Experts of a small language model.
Size: 8 layers, width 224, vocabulary 4096, 33.2M parameters.
Below are experts of layer 5 (counted from 0) of a mixture-of-experts language model. Rows are named router (the router's row for the expert), up (a neuron's input weights, with its number) and show model dimensions 0-223. Each number is 128 + 32 x the weight over its row's rms, rounded and kept within 0 to 255. Numbers have three digits each.
After each expert's rows: "mostly gets" lists some tokens that are sent to it at least half of the time. This comes from a sample of Wikipedia text that the model never trained on.

# expert 52
router:144175175126133187123160127136142135163106061107116119097070168180062102119113095120132138093084201094083177168153099123095130129120097114093122073149139097103180147140150118145168157095172160112172083068118113163100094122163138146071137115143108154190121108129148154104129079179094123090129141074121114180066099133117152125119157128158110126177114109133166159117133084121135140065101117117137092122122185065109118166158088183118142147127162064177164169140100117125160165093132120134146110131122164097139077090084078129123092084114139148136103116170081069136087082214132107095154161174073145089154163119166134135109168095094161122105122128071152146166107121186123182167080
up0:146146114162154143165099145153137109152097137143137139177118111123156141116134148132136069129174131155117144165131145141125156165148088105164099112096081168112131121159119126132100178152138128122130125140091138164128110126126144157192151079070138166088065185212155111170152121116102169163150181116099133152129088126188099121142196114148106096083196071108115160160102097183081106135086096083092100169128194132117082127107088074098076060106152167115091110163111173207186209141162092087148145125102109112156137127198144091103145136105130106145124132111125078134089169107122118132080104156172125142124125098148098158206117172091109139087170121120101074120090051135147091138184
mostly gets: "ić", "son", " Smith", "ki", " Jones", "berg"

# expert 8
router:142162200024110166144165126108058118196102142131095093144091107145144116146128097141128130087125149112149085110128114156149155080107130145103089136127138217106179149151144121139135141148117133126096125164170075154092159169156138104105076153108205159169126137112090141130154104138130159129172160077148118145086060152112097156078181091168125141169087132080160128121185117112151142056115134123102112138150132157139147150111129115157110090169072166126086109105128080089121094076215143144134103128149189066150141053153142148115022111148145103128097100146181127094130134135131138170112071153140137145166130061147102122144109128143078091101133159077139148081132091116092138108142
up0:170153193183155176078135146138110097133073140116102139164121119097087077104117139071119085098102089140171158096079133145174076147139085130110144137133111194095167091155108070152144133129126100095148177142073131145089142171165151175134125146085144178095105108187105134121142136110114167155145118133153134145113133213158140086153120138148133091093155127158114138163190104108128072081086126096111083147089198124155077163079115123088106081113102193087152145118137087182171133109168043101157140111117103133156150118167134082095126120167108148107137138116148145102153118142177145097123107156101121140142185134112112132158170172069125095125171042109135143092141098188127051125187
mostly gets: " by", " for", " from", " with", " on the", " on"

# expert 61
router:169133153117115146172152115098058113170112112134096104165097138156104091146138103146110120076118162143135132117112138122115126110082129131152142128085097115126152172170134112172082135182167132158181061141144088159122162123149113130102081148114154156165116108100118147082156127103085194119145174088171099131097129135132112111133152131184138151228074171074150095118166113176123155061095119137138093141109156131098106134152151137154149071141105078158122218120181129155127144088128135146147137086162197127150114056102120144121080117128129076106103092157134103101121087133116079156116062213097153171171160033172116141190142152152085073104158086081139105090158133148144150128080
up0:218152180143142227132116145164113142147100103135113113184127070105086073101134126124134095151110147156151172118091100170144086093136116116131164111123150179121103071180078105126115107131097090099084169154046139133114142159139164127113125127087164192098066118122170114167102172157081192148164145120161142141113106140160103104081115140158129092085138077163122150156107134157140128109059153148125114113103141111152138151063072127102108099160153148127155111158166083183160166109120117091207084110139079118183156145185126118063145140095110115107125132096115143122136178119162121079119117137093052088122149123156129081144168148007134130110158150130131119096166111141128121121129
mostly gets: " and", " &", " and the", "s and", "ing and", ") and"

# expert 12
router:145100116121126140147136132083069129110169085119146107133082102115139118144171165147121141175057151088109093124144122171161129137114108162187149118178156213149138172145132113125114164149103129144078116173083116140108218120112122150096109136123202124041150199112102120106124146079079174122126126080133118047148175166138138150110144088101140166120114176104108125121095113129084093072107122137126140159159094179137118148099102104176104068192149146198093132091177141116130061094164114133153128116132114123125110069120130113112141143156195108148160147200168182169142096096116118143055095140121115134137125069084137068139115126183115148076128130128106153118162157110115166119050
up0:194152180181102174087114159094107094148090078175082143174085124108141141071126122131141079097130103182119121096087138182110104179110122119085144106105141146082126135122103121121152132160077126144137176131151095159096093113138188103075170132128147130109073182177169107172140134127107151160159097145163142167133043156107104083123123167117114141117140129158101165162208127114123066131102147118114136125121208119112133085082117150112152093122107175090090113171144131154139149146201097078185136073140112151217158137197125083154150110135093115193111153136095143120099099103095137066143109185097132166097106117151123177153124132072134131107175093113126149086154097183095096120120
mostly gets: " and ", " and", "ed in", "s and", "ed ", "ing and"

# expert 62
router:140169195154120085119110114116187100103118117093177149164101102130181174177126125164194110135061093148149169111172072199095085142115091136153130145125107176142120152137147149118085085084108184101152162088113033140126181196076144207127136122183152131153168122111100133102103085114104075143128124148117149170147108142085124104113125172171103086116106141137086132144088156085175134141134105144168088134125094150148091025132161164188154120153143163129105116151086082079099090138106140140095123148173130130187112115112138064120174104118110090165124111147132111132131149134130115169133140157167100116118129100170137108108095063131109172053102099097106112096162147087112102152173
up12:207097156136107213109104155126096114071162113140158151148153129136124099132139121145098081151164159144078152124139159119163067087136135105131115073123146128172160144120099114148200167141081155117140142146096089106084113117084122112127114140081219126136203123108138104101127132121129154121143199108111149147133128131065109174112116119135151125081121124138149124094153073091227134130143106139073080101120191123128107177184169124162108063149101178150155060091078118074121127113108093118172070088146133191176132151118107128086068168142094153120169150125101123176177151116174127150144151141090078138138130128089128109146151083149175127123134101169120171148151061102123097065143
mostly gets: " / (", "%", "% |", " % |", "|---|---|---|---|", "|---|---|---|"

# expert 51
router:165096166093154099084192164179130131147133096121122135164140165175147130141107114155168112113134158104144069114138110098117135082106117104115153150133111228107092160112103122116111130078153132069119054120115107117133161161141140107112136133141131117166084141092163124098157093124111096108162117082115117057088145191174122100073075101177091091201084124142150111090108204092120148147124129113135090141122131118139174139105075213141074169149117134147159117130157106130154149089110112055164131121206160068115116092155082080145096092117146107141094167168048112171124091152131075164130113119185137123138106087172125158135113070162099162130138110146131103146055165187119170125134
up5:118127117079163139068110125078109132116045122103115133125153090130118078157147147162090170129200116111097105114155065102114106099133107134089146146156166130088136087130057139118133133070153166078103073174141175108162141148152066131175136169112154122172165195108097102094124093080150112157082143160189098133164197148126135133152117087141090070122123092125128149148109191124159085150131117067133114173129162100119116098069191106123127114144095151133156107219092138095127167144127186077164131175170131121120161169123174117107093169168137123182125153163159131103118142155162057122113082119152114192141113062127145100094106084132147115127112143157129127119163162077189122139164
mostly gets: "013", "022", "024", "019", "002", "009"

# expert 32
router:150119227092156100128144101171165095089123111108132164162101069192161085120114123156157085121111147094158100182121076145168127104157141126133106158192121122123121131124157168112104156146118110127111078108110124195063155131103168107095114142161162114126091155115136106178107096102100120081108106119206113158100108102114167142125130148164138144140103156088065128121122076094174115096149157134106114138099145175151153177105156166165081145152134163217174134110134099137124079072166170081142118157154105100125144099176148105107126113106110075094171101199118070089137134155124128164141075106173125130204088078113083150091156176118178127125125082105095162107131112088084097132045
up0:114124160157116139117087163132118050118047128177083177169096109091137101117119137141145138124120108220125109114105089133140058157141120076160116106130085119118139074150086080131145117114098113141152192131090136134136119152140109147151161124125125154074107116191123080158156134138140167140142144168167156158072103120119099141140157107142179128090158092163121157201152120178158150126089154140126149101162154129143103186095129086144125080122118183066132135184148122219143184146160076108155139090090063151165184194112127072122151164157124129099107111074096151128095082097124103102134100131117118193114110083163100111144160126102164105090180069077101160106147138170142076184118
mostly gets: " new", " small", "ical", " local", "itional", " red"

# expert 35
router:132110059101120132121151188102170097122187173129165137158135129166126157140125175130147088139101148146094171149125134066163166132135110113121221093100123093099090099098123119128173158087117119203124101111173166118123124140091149135148145120152085118097063103131086127112162095093097138134036118109102094103094149153119073154157115148152110106117130078207184123141133160155063125100145218105136121129085076128156186093105097081142149141142151108099172146103154160166191113175130118178109115121124147111085088094136154140117136096149079144142218174109115111155083166100083099109130145097154087118188078117094161106113116167145137130090172135123116117165098136149148194120189
up6:123132108101135079130151198126124144152144136143070091151144156179147121133098175090101127188093163099084092167111119154192126083152099102177146134121123112124089105128142089125134130137163204135107165110152171141105168137125146129084123155132070119112153116157123145092100150197105224152107130089140118111141107137117150110151090181130161085120167160113078108139159102082180138119119205107141135062154121135125148151036107120152127139129164142047130143090174137156131102152083107118151088062099085117099166154179141169159131133098068092116093161170104153145129128086123079130082173087150123104177112091166092092123080176135120093121084069160061126094082144172088151135141
mostly gets: " we", "°N ", "q mi", " km", " million", " m ("

# expert 56
router:108148114157098042133068172158136126086055154137129138084118111143127115115119100125059113157123118148095145060121194125097132161121121116138103106157136095129215159115117106171145140187150121161109150093132114102106153163116057095091163113079130132149116115152120165188138181146140149163103139166080123090159123130118168133097139129094134152118166101153167121181146100081194139151138163127100095129121180124115124163134080134117094148086158101141166142170091167115077067126143130117143134150115120121098083078103137158107130212153126173125151127162115108170100072122181164100111180139102188117078104154112142137064139078116081184116104165097133162104102157146023088136063
up1:122164119126141103161145162120075122057114109142156137170123137125110200167143148141091091133121144117120122146074165078182043144105106052124152143130142110138096131143054104073181140138102098129192049114146049146114139131122134114140135117124149111123127149076086119162115131130131105116182121110147139121119114151094100160105144083095104120156117183092140122113163160167121092170053158161117131153163153119191152126110155113147140094196167164110073155114112108111128105157150169139185102117050109106147112117126129191127152200105186171151130125124124160155128163177165125128188122101119124122135130085164121181108129059173157120108146132143091175126117207053144055164103
mostly gets: "é", "è", "í", "ç", "ñ", "á"

# expert 49
router:087112161166083128087146132142092117073110094122142124107097131149117137096079117127121113131145157140176131145131159096129105136152110052093085177097127133126107143119114129121110103190215106055145108115118086143069149103124127091117130151148159146145164104127146156136140134194124149113159136170187120142116103070147143161071063142130160110189085080092149103084108091179165134189127172146122114120141180104122140130194100102095121147063150126157125198143157031041133126141139111181195114152126103065084131102101098130133123133107234088131138107089113116125157143158134187132164126155147150119150111081126108153070151098080098135118161098139114154186148131144129072157140
up0:181163140147107176116100115118165096098069121113106151156079098051168126126101139032081113089142080227173149099109132124181137156094101139115129124113079153057166112125128147165116116162110111133104162167105170148120130121136150155125127160095141121100107144170129110147129137168144128144116144161118089175112107184091109078121134165130122123115175087142096142137173132134104120151062141092123139077169167118135083186128100106121141082119150172093112102154156143179153158109168098103172155122115117141198191179169137080081127117145138153148115164115063146082118102097142156070162149177100135129110105146156136132197151162069153096108161126091139133014140081180120146110138
mostly gets: "ailway", " River", " Love", "idge", " Festival", " Army"

# expert 45
router:131119148076156137146142106140124145130054114157147128150158145147146083169102129125168088159148131108159075134121129151191041112146137092119117121151106127106116170111187154100113178106199100180152181118109164139115074163095068067075141139149161133110103102090107134136218104115125104109129169131106146113072149040149127130194118148121135101195132165126208120103110095068096118079137095110117132090130177171124177134158154133111114156149080140178193092130158098096154098135144121145113108161164125176160150152159148147152107099094125083071188151097178116126129129131100098151157159140221156143179083115135118115175136157159131111111156111113133074107081139107138062113129
up4:093126135122073090167090154148135120109110174121176130092131121124105148138067082113077151153108141106127147194160149103128144083057188140127127155128139113090136084163102121240090116089129068115128161115131170150145138154103102111105156165063106095122154099159093123167135142136110153151116126124109073156116157111140134107127048109157100163087097068137121086108104067121069179133123127183146114106073227136163148137164093120073144161199082108133108159186140143169114143168101116120129157109110142115146145121034158125164156092125149143151134146099190150115197125128147121054177144077137087146087134159162134129128112107190134145135103167113157110085132165145113153103134
mostly gets: " new", " the first", " third", " second", " young", " original"

# expert 11
router:056178130134112058102111172104106099129171122155107118156155088099099114133083108102135172113139121166140144175136146128157143109121083089119133163149132140081076049102119198089142135089116224179106104089116093140148070095163158155128118140169144115116179133103147191126113176114173073110126146091159142102109130143119106063097168069094096131131081101136132117127122099089166141172129084138132174127118144115146098151105085181156098139190131143075157113113173172157140157135136121174125136139099174090159103109119135108139089156137121158122153173168104111135115157088099083123112178125093136173188187166069189137078140150073164159112178142087150143129114144107111129147228
up1:143157142124116137105114163049069112115083052157146111169094129084125176125143116125107063109166121147116107129116153119165094128107111101167104159154159165111099113142158196089101192158114105090142136097169090158092091146118144099117115121184148152084112100076149199156120077135089076140125123120151071096169160176159108137093111119131122175144125161104128100120120157180160110161028146091107119187194120182128140133142149157149130112169145151139069150135103146124117130087176182199163121160123105133146140097057108148125140159096183137171116149159137126136158105137141117102095163102098141157098127089121155149126080079222157097110144177137119168155174154073131063159103
mostly gets: " him", " has been", " them", " has", " were", " used"

# expert 31
router:093120064127187093090165133158087193160154129143124156110147147094161142102103108120185116087163133172150087111138114105139115136124111098040166121118137159093131084124118104137132190104113139166035076081061095124141114135075165097124147138111117135150115165112136128125134142179148072080173125144160173095070088097188099114097099125070096045168099071150107114124098157125080134172178144114141154102156159144149093195138143172127136185134097141058160101149138085176105155139183186125155119141138140097150136110107139117140157101136155098140137132163155150142149150161141124132121161108140155113136057147070154134067200119070154094122173116160109118162088163115101095160152
up1:106157107152100127116107177110110131087147099136146162142085111129140175187131104163108103157103114153127113098130102089172114157087109082124120149198138128122138080138088125088130147145131066121174068125173132147074060204153152087073128100186153144095137082095159136169165083126130136168150097147067117151126157164123149148124109088134112129107108166130102151072128212182084107158095132083122097202169150200169139119118166127124138093140121090119066143104117166148093099134163153144189092082072054131130156142089172134110096173141145172165121110097099136168143136163150078129167143096137122154097098094141157157141130086140147087075159145179125200145139172077148105159091
mostly gets: " system", " Championships", " west", " program", "azine", " north"

# expert 3
router:095144123162061116117077143148157107058101147125145127084109147081156101123107117173113130174146151166116119145125209102097099207145175143156114111109198092133151186153120153133114084187121131132154160079130143078111082088133160118114155073133147103121069103207094101127124141098147162156143098188094125105114169138158150134115127140163143203110121107120167146100173085108131136125133209155110112098096170124101119128124145078118116160075140108087147143201140166080103130197122098125189127144103117137079084118149107132091147191116125208114112093114162115169142126098175155076110174145124081097085154121144130114051061123133100151138071164154131173122122162147117097130147
up4:159079163119106136066121139132146107060109192156096137114173139148108053189130133078084136162113117103132127139124193097164142116066068143120093131119139109090181108109134125209127083070124110114103103112130158138125072145161138084100130115112127125146148095125134143152134183093053125153175188067138113173134154137147136153181108134176072187125117113142130114066143111162073135125159119091131130107116136122120155109148130099118177128154142110146142153112170194141142167110173142142139115151155148163090090122162107096173220117192188113099154139164171168092124104099154149078167129108115084149096061084167181115116157069151098099110117098143177128149126106106101149088064
mostly gets: "ç", "ñ", "j", "adel", " Sal", "í"